config = dict(
    experts_per_token=1,
    moe_layers=[3, 4, 5, 6, 7, 8, 9, 10],
    router_score='softmax',
    routed_scale=1.0,
    balance_bias=True,
    init_std_router=0.0286,
    lr_router=0.00234,
    vocab_size=2048,
    norm='rmsnorm',
    norm_eps=1e-06,
    tie_word_embeddings=False,
    learning_rate=0.011,
    beta1=0.95,
    beta2=0.99,
)
Below are experts of layer 8 (counted from 0) of a mixture-of-experts language model. Rows are named router (the router's row for the expert), gate (a neuron's input weights, with its number), up (a neuron's input weights, with its number) and show model dimensions 0-159. Each number is 128 + 32 x the weight over its row's rms, rounded and kept within 0 to 255. Numbers have three digits each.
After each expert's rows: a language model's description of what the expert responds to. This comes from a sample of Wikipedia text that the model never trained on.

# expert 31
router:144079139151102110107118161099086133082113173139141180168089149166070148094065104150212116109078110143211151094114163095137125130099114137104082103080111085129144122046106140136083125167157151088167068155089125069116175154146095141156104114114138137166153161122093119144104159137183162137083149118141113187154092146090096164174108127135061100144148209183163135122093096143132172120116105092107126121143119084120140128109124149141107112111134125093194160103102146116144114063079158
gate0:103119114160070133131116095123117156110133131087081084153067204113136104160107195127138143233178027119111101103117202149120113143150143122121121110166184102128128100203080139147165086132134099133126108123146134118137165099168114095073130060139117156195065137162076110118126117124095133159192163070175113138167104124112078150159160098107094133172120143140131120135089132154113074143129086143134111133083113134083147138135135167125157118203100129117102142145144113159097112146134170
up0:072179110093168142088112073169024067139111181198113052130125078105136108128144154164147094118164173132078085104084125101151174127108130152143137076135101161128162158152172135098135114092129140130176120086145093156091147120095125161135130122197118172132115136091137139136138104114135150105117138154189059140111133185122078160104118112107114135102096114116154163072095125127143109124163085153086099085095133132164105147060179167125169145160162163098094114091093129116106121199130094
gate1:148145081130111167182110094107146150107118096121135082114057130127102157104084060068084116132142137142145072094110174112150117116135079107107162079107113146050107165107137108134248169146102199130180097140095152100090123152136141154093091141136139179096111109112134126119184149161158134147204134119123082130081094100084097119144122079126123116166111080057100165126132124157136065162153139156116104106163112168075144153142129124129147163143170057157129107166100129137117105084130122
up1:119110109101095115120131114131083127140072132106102112165171133168156111130104142087142172064116130133081081082094131144120072145116107156134117062183070128123064088107090097092118095097146170152160146131092066114149158105128117134135126052113116092098135093118162082178126159104094137145143133120199086152219142152108181152196166132120128153102119096155078112117141195140117085105160148145099099136128160168128094183168164090146145079091145125091145139107061077125170183125116115
gate2:084097120193103099147107165100116091015146152166114067138127112134109152173093123087101139124035081132160136133179155127106130082155131069200093130080155113111152186096134177108216129112144127135111159160134130147140151154151138100137111157129165095130131188145140103142119117125047118135111152163105173175068178154137123169107111159099135123130109108139146136120067137112106151063100066119160097135110131126080128157071109159127117085150118113085139098156107106149088133167149153
up2:168077125149143131221139085104165110142139112075186152091117157161118133150166087141130146120078121151149182167077164114131122079200169108121110141120087154151158106121126152141107089097103086179133114141119083120130145119076120129095135181119149120079144152128133095104093120128111163087145182132098159151132088123119159174172207148069146108110114158170075179124089153157141159159131138100124104146111111177066166161159053066080151146128142087119124108132038147102118101130108164
gate3:083074151165137125132193112125152160063089106170109107107189100153145133193108118096134163131123111188113116135117188119182089171109178112109148151120100137109130112157137105147142052108172121109137175154088133096110105108161087089091096141102119123151154156099178141110095137095145115127145167098070104123159146119134147049149069189178139163111167173131116070199142091092106158190143059117151134154105145158131128111164162131128101081102089116221136096147153139155117113131106128
up3:171108157078089179194153155091110130148154143067145090147150063106108109128126181163150149162128121088182129116111149099110147116087118144161093151105087147163156142101078084128105132122078173086191137083060106144130122082139140132167160159124153059110129130134137224113118161097177136159127098159135213098173149134083075161118161139095098157119099101111129173187062122122125087128079191137092106138086120113098140133160144140130115140139104083125099076128087113138082115139113123
Table cell separators. Spaced pipe separators between table cells, mainly after header names or values, plus semicolons, arrows, bullets and slashes.

# expert 7
router:200121079162158100103086085060081146119112147074087169119157204071153135082121069132108157125160078140101188165148101128144100101153135181091083116127104180122155175111115104102122144136150177104084056104168142131130122160134120138165151083153123116115181076076092117115161126141102178165170077164113159099113143149070127109166161122145090100145105108119141096103140129130142095125176118118136187128138150115092109161122144154165178122154102101069074102160107171145087106187119137
gate1:118076161151097106097122102112125151109101172154123154114166111094099097104136044134169163145195143133136108177140154201141140134151103094099135170100150092109049099103053120171135119130185112061158127161112120126097163174174100112131169141150132077160160172117150132102162085107100099190138110191125145098118137094118111174120088179124104156148135067092138107143112126206112128117106171137103134140126138121116045110162140125132098166110145116146082183100143203120171111111087165
up1:143157111073092128100109127106150203136137127160169131115128111140147099127122210103148173122165129110065150098101137109160096075046086121131161163180091101127104101156130075153111168106156089149103161112125150091122158138118140118123124082158156121083219114105140118115124176074102145196095171104167123057131107113123152193183158148150120124160110121122128178129158119174082109142101135166174097123200162168131128146136097063133136108160070075127097178098120160175149126125121124
gate2:155105166090109110144134117122115155052113109115128080142140103113108093123170110163116155088088133148152194095152187145125106157161209120106094114088115153141173141130154114127169118170150112098108115075093175159147108143135184153139172059125123096113164156150181154106125171079093118073144087092128131081120206124140070113134125106145109145159155131147125122140137124100161129251128125102131123105199188150094141124160151123162128122193171144115178124149131100187067137121176131
up2:179144116095136147112143070168135151089136092091170095139184088097147105079114113106096170114149105128171184074142137070118145126156096044162177155142120114129128174109109080050084083170108107063123102130050152116051163100148086118171106072129116153116129144145101107114125129136113157127112110175114173148093133093159125106074164183091094149058149059197140109166123097128165138119118149083151136108118136145094108113140110126126080150109144092114163086154111140139126116117155083
gate3:102119158171146132173128133140149089138155151119159113146113123107176098159114120152122131115191117086160132121116089144130123112141223125098142104137093142118107145177063168145077138116159137102116121137151147101174129126142134109051131129074056160087056059124133144147086090127219114104167061154130148090117113118102105148101102173172170124121141114207132188146063172156137120147109145183128172147090078146135142147174104138132110107122101120120064132133153155152099204119165083
up3:141125063145113170103146115072149116132178120118116083189121180211076198101141098141093195154143107123164161119131160122113141122120110168116193136116138138116191169073135134125158083128113091100139111133126128137119202080105093107156154143135086184101080129151182145145166102115113175094166175127105103104159090048145121150140158120165170122073127063119125143122131091147151143140130106128113171110172161156142124132144120090043091104110123143132107183125059120108165145104148184
gate4:125167185123102117105161182058096110105117132049145157114134085154114130132157148125116211144118111155088117191157096128056124129087139151095143175129119126142140158173174146090118174150119149102121129129079119114115165100136129155086152117143158080131094154143144125094096091131117126203171132081126166133138149087151072149139081048129154125174083131131100150162148120149156088081180063136197095112106180131133076129127140127204093109173108149199135117119116171124148111128105079
up4:119138084145119148132146173084092185164145149104153161157092083134138184149111116130114182157085142073172096091072123178124197141130199160107094143106143102171119111132196110149109117133157137126122133113153174183163095121210080154093125078122121122136090148121088127148151164145086083101167160099172128122163102104095127124112138092118121118061113100149155127103157202101188112157163190163094089129076111098123085154153163152115134130146059149131107133122113153142111196067147113
Noun suffixes, institution nouns. Noun-ending pieces such as ity, ment, ation, ence, and institutional nouns like University, government, Republic, often before of.

# expert 1
router:108155140094084108110182132125129115107073152156153147140073159113115148080111147163136122077123115173097103154139132087104147080135109185093099155191099112138142162102152187117096118116118103161156051107106162126088122182166140125203145135147179128146052133089132161160123159102137135147075123118112083137178158145137099130140123115126126121076154212152201146197138170101094187133086183067138130182088136128141138148201162114075163152090118105097111149148135119135104101151096105
gate1:126149103091109135146154099143158125108060117130099109159069113161116119051120179134145124112094144148130118168127087111123121064115135088143123107136036126162169151195141085129115096153107146148140082101104149148063140125131226149087197088089127124114110088139144174135144077120107061143150146094158163118178124117133124101158122065148145138138122117205135162091189126110121091154154154156082167105079129069073092130135092125075150161151152129097161143143187111110100158168138137
up1:160143129151146181137111114123173098114123155155151117196176127132123090125131166188127110172168160162157145093122095144105139164165066095151126102119094123132105149138148048099109135120128091074117124159121121122177161140119107143099057147039111098103103171158165131156166129119152126112142143149163105148122070078185116122107084124095147122105111151153114058130111141157187097119179105173124087119223161131174133181131197172168071059121157081110139139103152083123108143112101127
gate2:134192099156098162124148135127101137136138135175191087107133119165122081134110168093098110113079102133143092152146152146134233179190072056102143103111124187145046129129124112166097103098129153143115121098158109084118122149129149119172116133094147145114100129186172191111106137127127140127105163194125139152171095124140114104108159113202168117114123110101126078183185153098137110086128126123182084101173158132089062086132110142067174199154159123123114076112105106155135133122128134
up2:219137162118130155149121123172167152110042142118150119059124137131126130143156188153129094113105154180069128113130150087080148086123134158132077141142108112122112153129166168115147083135139090143160072131138080154119103166091112135179179106095070125119135209201097107080136126103196150141113154160113095179117131115113192081129187114138138088128135169136131118168085114105104171127126131188138083117140057124155118118174093122103145151145096137151108125150164124128097052172172137
gate3:195136172136109124154122103220110117066108156173123129171120131147115149153139147063128151119090138160131122099136102170167138073145149142142145108140083088146135115104145153155108152165096073118102101134051163116141098089121177084139138129135156120128077093090190184135068138162132088131100160108056153106168194135123096080165148151118121163140111126203072170125153133108130104109111158135174161192152133111089188111156123096163148127200129119113160145076182084132113143132129173
up3:119127151107110075132129156159131120062129175188117163079131112149120172215124122054091074127168123134115143116140178136129109121078136140079119112147133104163152102202092119153098155158191084239068168086101164161128148131184170096159133115104194112103121148081126194117131142095126143147065120101132102105166136160126086111139100130117104165151116153103114145158155141118142094134073062155136123145171161138137121127111110118129096151149139151171085172139154082102159157179122093
gate4:151117137196100125151156125120119100133106181205085164163112129076123115156134115169120121215138114109155137144180106134109134121148197128161101154152094066138142147159161133115154139096105129126143101138144162086166164115103113152122054122164123035183115111099132088062158100094198140161150111096112133145108134174162124097144143131119095100164159164147199099184132134120092074125066125111182157178077137168119179206114156139138149130141120171144130169128172134105159119129163137
up4:169071190144127187128142137133138126118154194095082115096140105107130095102106152157165136171182141130132117125167089072131096083120095189179127126119081127068122084141191134116086117133167101127129128152097052104143170100132119122096100121161094079126099109129152074140101085121085136108165045126113155117127134162139160108131166159105137123173083148134137055121143046187135083108094117094109140114095080109125177196109145109130121103184190111189127105100145128155140098095135095
Date and table separators. Month names and the comma after a day number in dates, plus row-start pipes in tables, e.g. April 11, 1979; 19 May.

# expert 22
router:091133130140105106146084130127133083120096149155077140091122136148126177103142163122116102126192090138090130186164172117099072161130128140112130136169102121107208097131106145092119098126126072130152118114138159152166102150108144142201168134074103157101155130148108058114137137097119102155138153118153128168160131095161189160123126072106131105119126144154130106109186199061184155172069190142130081141125114105162166037127114101222172108174096139100096177147116146113091119136149094
gate1:105166135149139125110116065132106112171128156104092100129130096153166120082110157178166110112162171104139128168116191115129155085173116170078119170145160134108109120124083118114114161093110180117079148115143099157111168095143013073094095079131187082140124110092146148142121086092091122150131122110109103073195140146125107136095138149115110075118101161166144083161095140089183160107026077134133081117123120145131143077148149122130088143099159125116187180117181114079114114159128086
up1:125104119127218041106099102134095135100173155121163112156141107167140115164199114155108132103148170145121109159147162162188123134171125156097143113159151127116119076119127132154107134102076139075072083130182154129145143098134155180159133144088115150115122133036130170179172141097152107150076119154120148149098105174102184123161126097081091097068170069186168126129140135083070138111132125126120166107120186100085174111106087138104143134160069118123126155075110112153114143134070084
gate2:152147183156181099072109093171162114050087138140127143087173154080064121105134101117138140148083089169177119164131120167079115172165052145117120123123131147149076145172123108128161128138148087123127130094061137109122162159077149135159178144142157146156077120123162093122155125145105129124127132138105081126114207139134098133120120144143182105083127131131061104096133159087178086078175167108111101112153070193131158078068146134118145095126122073164131180133176112122112109144134203
up2:081135094163140149134130148165176113114098170119146161133167153139068165140058099115155156123154129149148092121129140109143147096142127161157135070126146147118068124082122130131142128098178144097107092133131164093116086165143103098167122071189095122058122154108145122114083106179179127082109165235152051203144128137082159168128101093145041098111156131106111137124122178162108174121149124115127057198152109107108131117088085136134110111144100137133106140123075166155132062151123139
gate3:131115106142112154118200122150216054109142160133075111111110129102171155152135118116087144096149127149126082169154127129171095139095108117157188162126113169104082141100177121149070139106078140125156157137147136112114095189122140134150089110173108134130139071106095135152166106154164061191137153155172093118129164081142120160063113209093157103144123065156115064150133114126117173130093188153085082120131147164201154122134116156111112121125202081127081134074110113116146157145148146
up3:100136133142080114116099110122105187134106133115096086148094075132160107112097122111139135108138106153154118128085140147151145127108149050136196085135098107134115093175141161118145159128115107096121133076151121101104098150136148113127215107087106119117136138117072075119167157142173097120113217086111096163111117137068114191151122132165164134156120141098153097089113115169158106128039142101075164047081090055134145108130077146152147131163090108175058132096125192159109151118134069
gate4:126137137181123131102097109164091127133141070131093065087104062199136127147144086149149161102154145102112109120117116146059145116150150101137058160133112137179080113087127066141145159134131067179195115153131117155163084125075131148141103074115082202133150124130102145120170135122113101121145104171123156118078067110123137146145153130190083184107085109120108094086157135113108102095099202077123116129113172099181119112134172162137173139077158096125100106165136183088056122121134118
up4:096170077152160109123122158119120143115198120121133118136106060139052139163107159101103111113102125153124110118066141080039135173118136093135140093104142142142133090168108075113083143107120146056146181083127071186093126137094085151193084198091129122103095085138125123082090163151086107151132098128175118167150166124119108156176096081128142140079089137176161152077169145137116113108193103153142062128164111070145146147148119109129140135112108117116082155168142088091133079134106149
First names and given-name starts. Given names and first-name pieces in lists and tables, e.g. John, William, Jo in Jones, Bo in Boehm, initials.

# expert 26
router:070128185106119107140154146189090076081058196123162113182168124120127142105098116094082124187152139124089103112135126141141110145105138186175184082136065080116132098135154125115088128122180090168121140175113098133108120112065127151106128131152144168160122147159155125175107121119110168137148071155102111114101139112133168127103142094189148074024125188082190138139100158125123184189088136088123121127135151134153089123100187149163112093128119113157151150109126152167131091189103129
gate0:086084054149139168138139104172102085146136096125106135223146132167121084097072168063177144139099155163153129190070085186128073126146137118152124149170185105098134153125089114141121105113097192104119134108115048164167141110093104160176143109112112118113121168128105194059117138115167118137146146092090132150091140151053158103120128121124099156177095110128112116154116105111151095162142125109161120157162148119135108154171114091078119133111192066114137125103179081089146082124121098
up0:174159181172132129141140129145144118062116123157162177143119174117143062171104156141176085114201087125131071120143139152135143099046097146137147135126131066149149153093173124145132067175175137161162168136157105118089126090094097120135150152156095166158151068141163119151164142119124134085122132122098147148164130052091157180155138175155090104147105176063157089140116173158132109114120118146123184116107114167138110048105136050163131199087149147128104123157126166141178126141108129
gate1:148115125140171174117181127076086150104113119093098093118130166142170147122140148112144120105163186122103147104137198158149169044118084108122117122155103131132088151077163181134161099191133145163114067110142093118147157167144073128138151111177122164133046123187119175114118144078099149106057115098122105135122134161151072181159070170145110153205183140111127121119153074101100137136113104053118138100113100136056134109107112106150103139070172122181132096112115153074137132139115134
up1:142091110072185191114155166109174105128104066144110202107097112134083143140111106135114165100147121140138198110114087104189154117122106130162129135166112110096148112106180085108142137139113073127129156103127133155085132103156130122221094183120103118159175160147143101146141132104141139111135160096181067154101133184164150136170113169175086096094157059056120111152166115119079107094127064183114102147115153190103152158128135123144143131162121148185117102126062194106136153124108157
gate2:185135063117165174082095118105133108132079130134130163069073104198130138135127166124183110117123170103129116094155147142182121160151102142113125151171113129130092074126100149111099115100134109122083073073173124122134160125152197170226156166205126154122097072134170163108134147157080127079050156112106110129113166185113153118163122180095188105172138123123143123147109094105151103151108109171139097150156122125071175138121091113071138140127135084116169136069120086094144144150140123
up2:138118123118134156102150136150114096114074117080123124102120156130171096114112157108153127095089116155090093151156153099175150071130159134103102133160058115137130167064137111155116124167047125097146096115094197111117145136101106151136101170221130109112163097119127092152165129118159154058096208105108143141060118131154086162209073176158142147131140146117151168083072141125120160070120103131101114165103158109105175122103102155117124124131107153169175128083113126068166048151172136
gate3:116141110154175147133129141140190059128138084127172167177096101076111130114116141109182091098159133137157094097118108141154135156109143105176152105083104102161122126081158136123171175094125210148148083080090152161153174135168118105119125149110114180115148122112097113043128047136099120175127145132120154059162181065091110097146119118098158144145111128136017118160142079176172104092140146116138080104179150154120121084118113084170144091109139107124134161169137098158084151095130130
up3:141151084118028162074082094154139205093136151132127070140184178087131109124142140159165171144148110088121160159076127173129156085160080139133092145117092089127095134162112132123121145142125129077137170167176090110135124097142132150122123100133138145131029182147173121126095149138162138105110141090037181170101148136080100138125125114133130174095118148084186141074116129135146100134128221159095117106087137121145138134137106135100177194121097139102093155130108118068126130093133161
Sentence and heading ends. Full stops ending sentences, closing brackets with periods, and == heading markers like ==Career==.

# expert 15
router:168145173163122092081147133113115160063169100141151108148195066114118109097047180130088090101085080141114132168170152116177130091101120122091151125118168130135112134165139096102105118098127106109139198129131130136087127170109102119113137117063119081110129125136102105055095108176108130157156135131150107107171132134118121148110152170087119158183114109166127126151103119108085084070147073113184145088122136079174180165169163147123127092085094174094150071062161092138083109135189172
gate1:096103112100061097137106106114178079154135112104067155230162063141066115105106097200146089127094090121160128142126151153139149131130120153131105109171053172135111112180178086116197133134126128135098156072112155120113157131159124146182178114122139070148153172135205114153120114176139113138136153147133104146093139118068108076115141112151128132175098118135111130114123074136120094096144159205156127160120111120149144120162095098083133110106136122083155123092189171083111146107125207
up1:081160129156097105147134071120112092166133130134134153104110177103153170081204056111145177121171139159133124128080087150111167119162144158121149143083180167098145104140131176118138138108145144146080100157103064154159144129111146150151160123013110146153145199165142127090170102170153068175133168121100164109112123133217104143160149059106128116101155171096131138122140107147142105115140086114128150082194140140132080119113153145146109162134110099101101169081160118162190140150135075
gate2:129150108086164137123115131076100158137133059111150105098219202126137085132135095137157107086104161095180105081143165131111124117108094107104111126088108130158120172108112113110118071147084095164186179157092190155114139151147175106174145135092126139173116094115182152143162138106069134145092114168142028114121164095125132158158088107133075121134116166200137126170119114180108117160113114081117120147150167162153085081080183081052131103135139172097101106135112118108150136149134104
up2:138088170104118170064090080130155103080132111113077156172166108098134147118096123103166119168141133067113134163087096129116143129141137137167166100112094120136140118104133159080207117127131051108136102101152105142072140114116098117153160129104087106109144078135103123126139099136201146104187042126103138165199201157138101136151163152197089136179069102120133110133125141116126194078132087171110102077144124139167120147161105115123058090112172170130129137191095155127077115123107138
gate3:130169109134121169139156119115123128169160128148106092091110085115121159075118176155115134130119116127138123103170131090159087144164109072076156157158113064163126140144140173135185126084127148115109180125120090068110066105173124115174051141135084160120158063112105192168151071062120112124119140128125181080150164156150140135145155152138089084119177143119132113109131116159171123143150139124138143099113071051111162117165130090163157190148070131179108115093172198127042112151148139
up3:134152127124135176120188153127118177146141145092091016082134181096174113109129131211200159096140154135127149106113164170128140128095101162054092080135091175091146184147088075104034199131089136132173172155151166101141158103152139174185093100108134125140114102143148097117087135173153134105061078142164123123101096110131127119121123094094159116172127132113124137111159079179113131110180106119141136125129127135165120078112149146160094119182102130148154168101100139111117135110100142
gate4:044110148131105127100155127170110162178119091123088121099094144125110110139094197111121120142151125174158097199095126130178170129147140152116128148163211199110165172116105134203050129117116151150084114114087134152172155146102106143075170117114130104164138206130144201179100171139118173146097177180079128130155089136123153117088105180144094095124114123149130139144086084113124098171108148151110092113114150152149125133142103140204152089130094115126117070163174127155128152095113084
up4:118165108068155131136137099150145147091134141108130133146167103134124059169192145196149077148152147088068057172166132165133136101106128111181091102128113094085076142141133099132074142109096086137129142110062080141143100102147120125148104151073118195179122179113152107159144108149075097097117201157110162154146147099176166167102122220077158147144108103160097102160187152130146165167131126093097121156077099114089103151133127085133144076159093173149124132096121121134074125153135118
Middle stems before suffixes. Word-internal stem pieces like li, im, com, ri, gi that come before suffixes, e.g. e-li-minated, supp-li-ed, al-ge-braic, tr-im.

# expert 13
router:116145069159121116097111148155119144098111127151047160120130164119108183115059128150136165100100083177157096131107140172132108115057087157070195145158156077099174149128139149148086153106076143134131159074160149172114125141068115142115140113135090141141160100110097160127125120071177130086053146152171111139141126129181173106097108095045158134162105135167106150098160122103133172169179136151093087123137115098127130107122160155203166114173139197093146118203153129143155105119144133
gate1:071141174095133057145096154127124151139113123160128122129129163126138168123158116159160111171073167089079173161113131141122180109101131121095104131171159124138108127116150070116122185096068136106209108146130196165155111102146136116171139147116051087075196085112146163136071049100181084120132154162155108129129143095115194134102126130094160149136100130180115143136110165112047109135180105140066157149162080117138134134081112099125110161109147136135154148137156196133173151153100162
up1:144105054117144128096138159137090141155117136174110148139137094124150113149187091102092085192136185148135096165063097136104090159157151168088135124135155154185098125075088131117173128151140133151116169126125121154093161030099177180163127147125075108123198117124161165125178148164149129098121116084134131124159124142181106085131082119136133130154111098084178133126070134097166105209159142095086104157155107159139110143129098175147149190099081127103121068073132142133144138099198096
gate2:151137096134148154152137142156140141111198143191154099095123158161155170137085086179101143125078186148168123137138129176103104171127132102093079145154146108109149158130120139106163158139139147103104089108089136129136114089093083087108122182118142161132108132123120132156149093115145070117125102161105154186156169133132141088180217151189133130127096100078141124139127124153133143099112094163141138122038104149178192185142123094067123129155121206135107172137062153089218141090111072
up2:142141120100107180127137078162139173092196128187107135087127140156172170101126174120126131101166139133176110120112190129152134171112102085127101139053139110131122050146114114145117153094112116120064116092104119117000160157096184140134109137090082151138091127143122136111105123125133084113141133076102134085158064156136151101084157109110103176134097125137135096141152151146178168113119111138055133141142112112119175220133154138134134125129185198075131097125115094167128150102179152
gate3:066135155071134133136158116134183015163161106162093142118115129128128142113168168196152149146118119115118155099106139183195074108130096102146137116097161094221139097144117095107146100160145112058129145172096180102087161118176093114087112118118152080110132087128138118153127124140121167119092163133137156115180084156090138141117153151086074085030082092145157135121159093161202063132141134137154155162102116140133127100152126132077153132159141113156131155117088134173125103150119155
up3:107104149185093135143165105139091115124115090043100094160095190099129161145204063168102094146063164111133141154140152083136195132183102111079144157132161108071098128137121141120100168148191144135114145073119139150131181132123090065125106153097120134135117114194123126120135140154165103117138114168129082128042126076115080061075118166073179142118127117138187097157145179178118138127112123089060127128089105135093148101085100116146106112145107131137161146104138093102130116144141170
gate4:183135123139103178144066115133184132146145143158110197105071124107152163059082144126109145115116181151180094112054161150114120078154117066048110099136094164139107101079124138135098092108140102084148187188147097172166148162120211210126159170136107108184111079105138143105106143103139187103102154107125099167189096128144148190133101136171165135120117130114118139129110140093132107083163147136198120103097108168153125089111144105146115100105147101144141109113135105142098143088114155
up4:119122143103125136149133122085178151178139124087145148163102158142101127113110136137124115156109179107083118202148154045121104124120076126134166143151120133100090184117139140186104117133130194111128090147131101155100174107156226123078137087170116126087123128176132178148116151141132162133119141119205150084166124119099165152132146121079162160113173111126055103146078156118112150136095086156083029149111118160181089068179126159173112113103124143107119122143113099031114121123143108
Foreign name syllables. Mid-word syllables and accented letters inside non-English names and places, e.g. wa, mo, â in României, ja in Reykjavík.

# expert 23
router:160119148105143106097095159169140065110131112126093113167094150173187088096138129138139144089174172133162153179153171111090108146157129158109099116093127133114163166063201187192084117123117065169154141139149138138174149163096145132133129134062173093087099210087094072134108104084088113095089134176081122162153125117161152164121148094143093087161140089097161117124131113096136125127131177090154119165093124139084165082151105060139123141122076127125112121116175160143099192132087090
gate1:137136173116169141150102113166085127123211138184178133170092152136126114170133080115077172121130106168123153133151129100108117153136157137179161153098140127109087131089138116118154096123175144192189082122092124069123171181123138150082140079159121176150091087128111161236200120148101115131112129121162110104168150115181138149098134096065107187166146130050107124108142165160109130110154137126128147183205134115128102117163131090142118112092155083121093164143141077099127130129065119
up1:140087120122111152145083194117144147109108055095115086118146089162080142119085133096128095164138104117116138134143110131201140166126129104136142124177151143135112050171105132157082129142124130120088144178118114075137090063084120163165184109113079111085061124112106161093189130142131138141115139122077168138155140217160162131087114130095086129078138122128123140121109110100075130155117141196162198125098125118194131140128095134100109124136123148128101129104240115120203191124136124
gate2:157162104111170117109115075113163043114097116132135087126111080048128083107091143096143140132120100139144206097138093141100128130109135118113117137164067114123117162186192105145105181124147028104186149117127141135175085116126092175109149150121159130135112102134140115146114150141109106131074110128097098188095093167131096129148120168168132175183105154133106136065126189128093179162130096139124165106099131090076121129090107087136185129134128142154126187147106184090121067065145171
up2:084071107157140075120058112086093115109092096112146097155148132162128131124128100155085120127161161117086141120068111175115135158117166181081198135168100118151137159122111089128118120174094103085106154103131151161106153122163131117144138110072158096121118154106094113075140116107162084094126137163162115171150110109102152141157144094147071104146162096139106178120140110161098161073086122149121124145114025123144100130094144086166167140153083126155210072107131063144188122230130145
gate3:078158101110126127092132109146065116083125133165112191154099090167125139138127198126127160106165106058174124046101133117083142105151145058109175150062152121094164129110135112125085087093129090126168148101096176109081114118114183135126152112127166132116162158087133172091055117122149051125145134141079077103078158127141130157112118110175121115139113087070145057140112125143101152146103144156130115154160082088187196091107113112139118112096115136135093119078136141077089128079162102
up3:085129126122052151101194157136164118154134115115111107092058136125117168091083124136156168165080165122096157109137023133129128041092132090181122162135143113060111031109131138123110137118126118139133209174080145145136121133101178152095135116122129169118134127145127123105099129129085102176151142145136156110070113133181147092134120102160137138117139102145130181123135074099110136087103125090089107154118096053120097044133158113167097107186131135099106083171117133133135114074101137
gate4:127125158076095088058088139147111155136168115133147198177152059162162107119094185121144136144155095141088154086152118123044119211145141079078155162054120153181055147139162089103150184133102073132105106107128171090148115098155124154121060178093155114102186108128129165116069143103149111089147172149130166122151168123158135174123124116136131142144122140079149182120144117166132114125163131154148194078091097104131157101097138093098121144094141114155102108090129130088106116131167138
up4:148102099116127125135118118126148066125223171129083073121157123156149111107109092132085103164120129174150136152096123096108088110144125138146156136158104161096122135155086139113137108110112118164097081162150152162214094129178082143134146151163121133155150111172116121167083118159078139108175154153154171148115217068086107119150117140167175130153126132109074191149117072195111101150132179125073099185052145149139121090116078128099122132056179074134120125149132128093117079164124098
Capitalized name beginnings. Opening capital pieces of proper nouns and infobox values, e.g. P(opulation), P(hilippines), Ch(ordata), Ha(yakawa), N(ise).

# expert 21
router:150203164105138102122080140112105181114138123163148121101085121151160060149172120129112069128184150121133110148211150179079124110129060116086140129131130125122126177127097137126110096119114119104140128156128117077084147084131151088111148075084079109145114215137108140162144129171109124158106177036127185110170182088161154088117167160167162104137114080130082096067167150131106119142126082106078204129151154113099109122133131140103123087130173098108125089081088108147123097114094111
gate4:125127116162179158115138101119142154070100088126091106138195094130133108070156111122202127083124159175117161142129083119190144066146107130093119115171137172157113202147163063102066130161165160154144109106129118133139106081126134098194149144110130080181070146105136125110095154127104152135121097125144108097159096144082134141156133113121106116122133022169137108082066145117157147130142077149108122126218148094095088113113138137090060153161119199071115147116105109133103097110142129
up4:118110120170137140086128109112196188135126114150078108117145157120147201158141197097097096140137140153082132081110141157174145137117107173123130135120103118146159103124085102069104174170105110229104157122135163084109139063116171098131116154114126073157063140150073142153112191176154140095153117134113092183111151159097146088155115167162141125124154120151127143124123085086061064140136142150116149137161192180063103182168147094098113139171138106104118135133140072129112082112152179
gate5:147150084061122160131219172122086142133108128162146041128166081103172186147127123196147154111165160108138140087197152117133150171165122189155145157130133148146098106092128142104110148165093107128103116184150192097135125155132054142153116093117093152144078114126160202094155125130086076077142185085067149114134133130153140142141116153091129140082156132133157100048133120126096145133128120139142150100110132122150107144120127132132134155079108145209093115136167190121118107060155133
up5:115143114161086118191092094119118130148095136075146163137066084112146157108065136137120082136124133048156100197155170205100178164121094135137143114177128146120122091146100098114124169101137111101184119166113133106123055185206148113151107133061125158106096090110093137111146066185159110046118062125111086108120145157155131173116127171136121112138112089119147125107112121144095101124182128104103134127116135123152111138062123162157108155120147107164130121102127182118135089201057126
gate6:070107119115130076089172152135155117118115138156112122072115097127101080144111074116185107119115203115112150180080120168121161110146096131144120095150149120138159092085103168116122113188135091180138159101139080150091106113206080139134128091147114222099149143046132113174111090122192139136135167079148152163124147107136129067087068118121142098130101159157178162123129111173138117081127144176139154180077167146074093128174143121171087127166107117126151132182136096114127175144106089
up6:122113143108109114141118081172163116167144123115108110183113131091101123102079029059066114060135092121091141122120128150114158127119160090100119143129164115142087199176139095101108115108208128108109155169124091153142136143165071066135215146076125112151121080132126172125134184142160080059131109120065182144196110181106134143146126122086134075120113139133155127156117120145127155107153153116042112132101116127100084147112094102103164109076115153168136116170144149100154140110136160
gate7:163124063133121104136128133196102067139113080078118091043133128101097128137119133203101147080081098130183162164180141139174126097152123159116133149152123096118147114136159121204138143118144133112142139171164132160130127133106156134162159162082120113090142207141121142130194093048064139148107164142065109167167129144139094095121178120129116125160174188113081065175139129088152153065159105111126128146113158111101084153146159166133104095126160158068117129150175169139152155108115131
up7:123122100116141114159120106104075121087126162130157084120172160122132149102037127082135161094149160162131171140148175126128115084168185150105121133091182109144152125166112215138128140111129161153104110222120138112146128075121132086144125191064126147120107187156172163135126123108129177137095085094159182142162140126143134134109117107106126146116162149117168088109129096113076198136126107127072147112211221150158121135118102148145160116154098136101053140138087141096143130102050119
Letters after prefix starts. Pieces right after a word's first syllable, especially x in pro-x-imity, appro-x-imately, and s in re-s-ident, Pa-s-ay; also country names.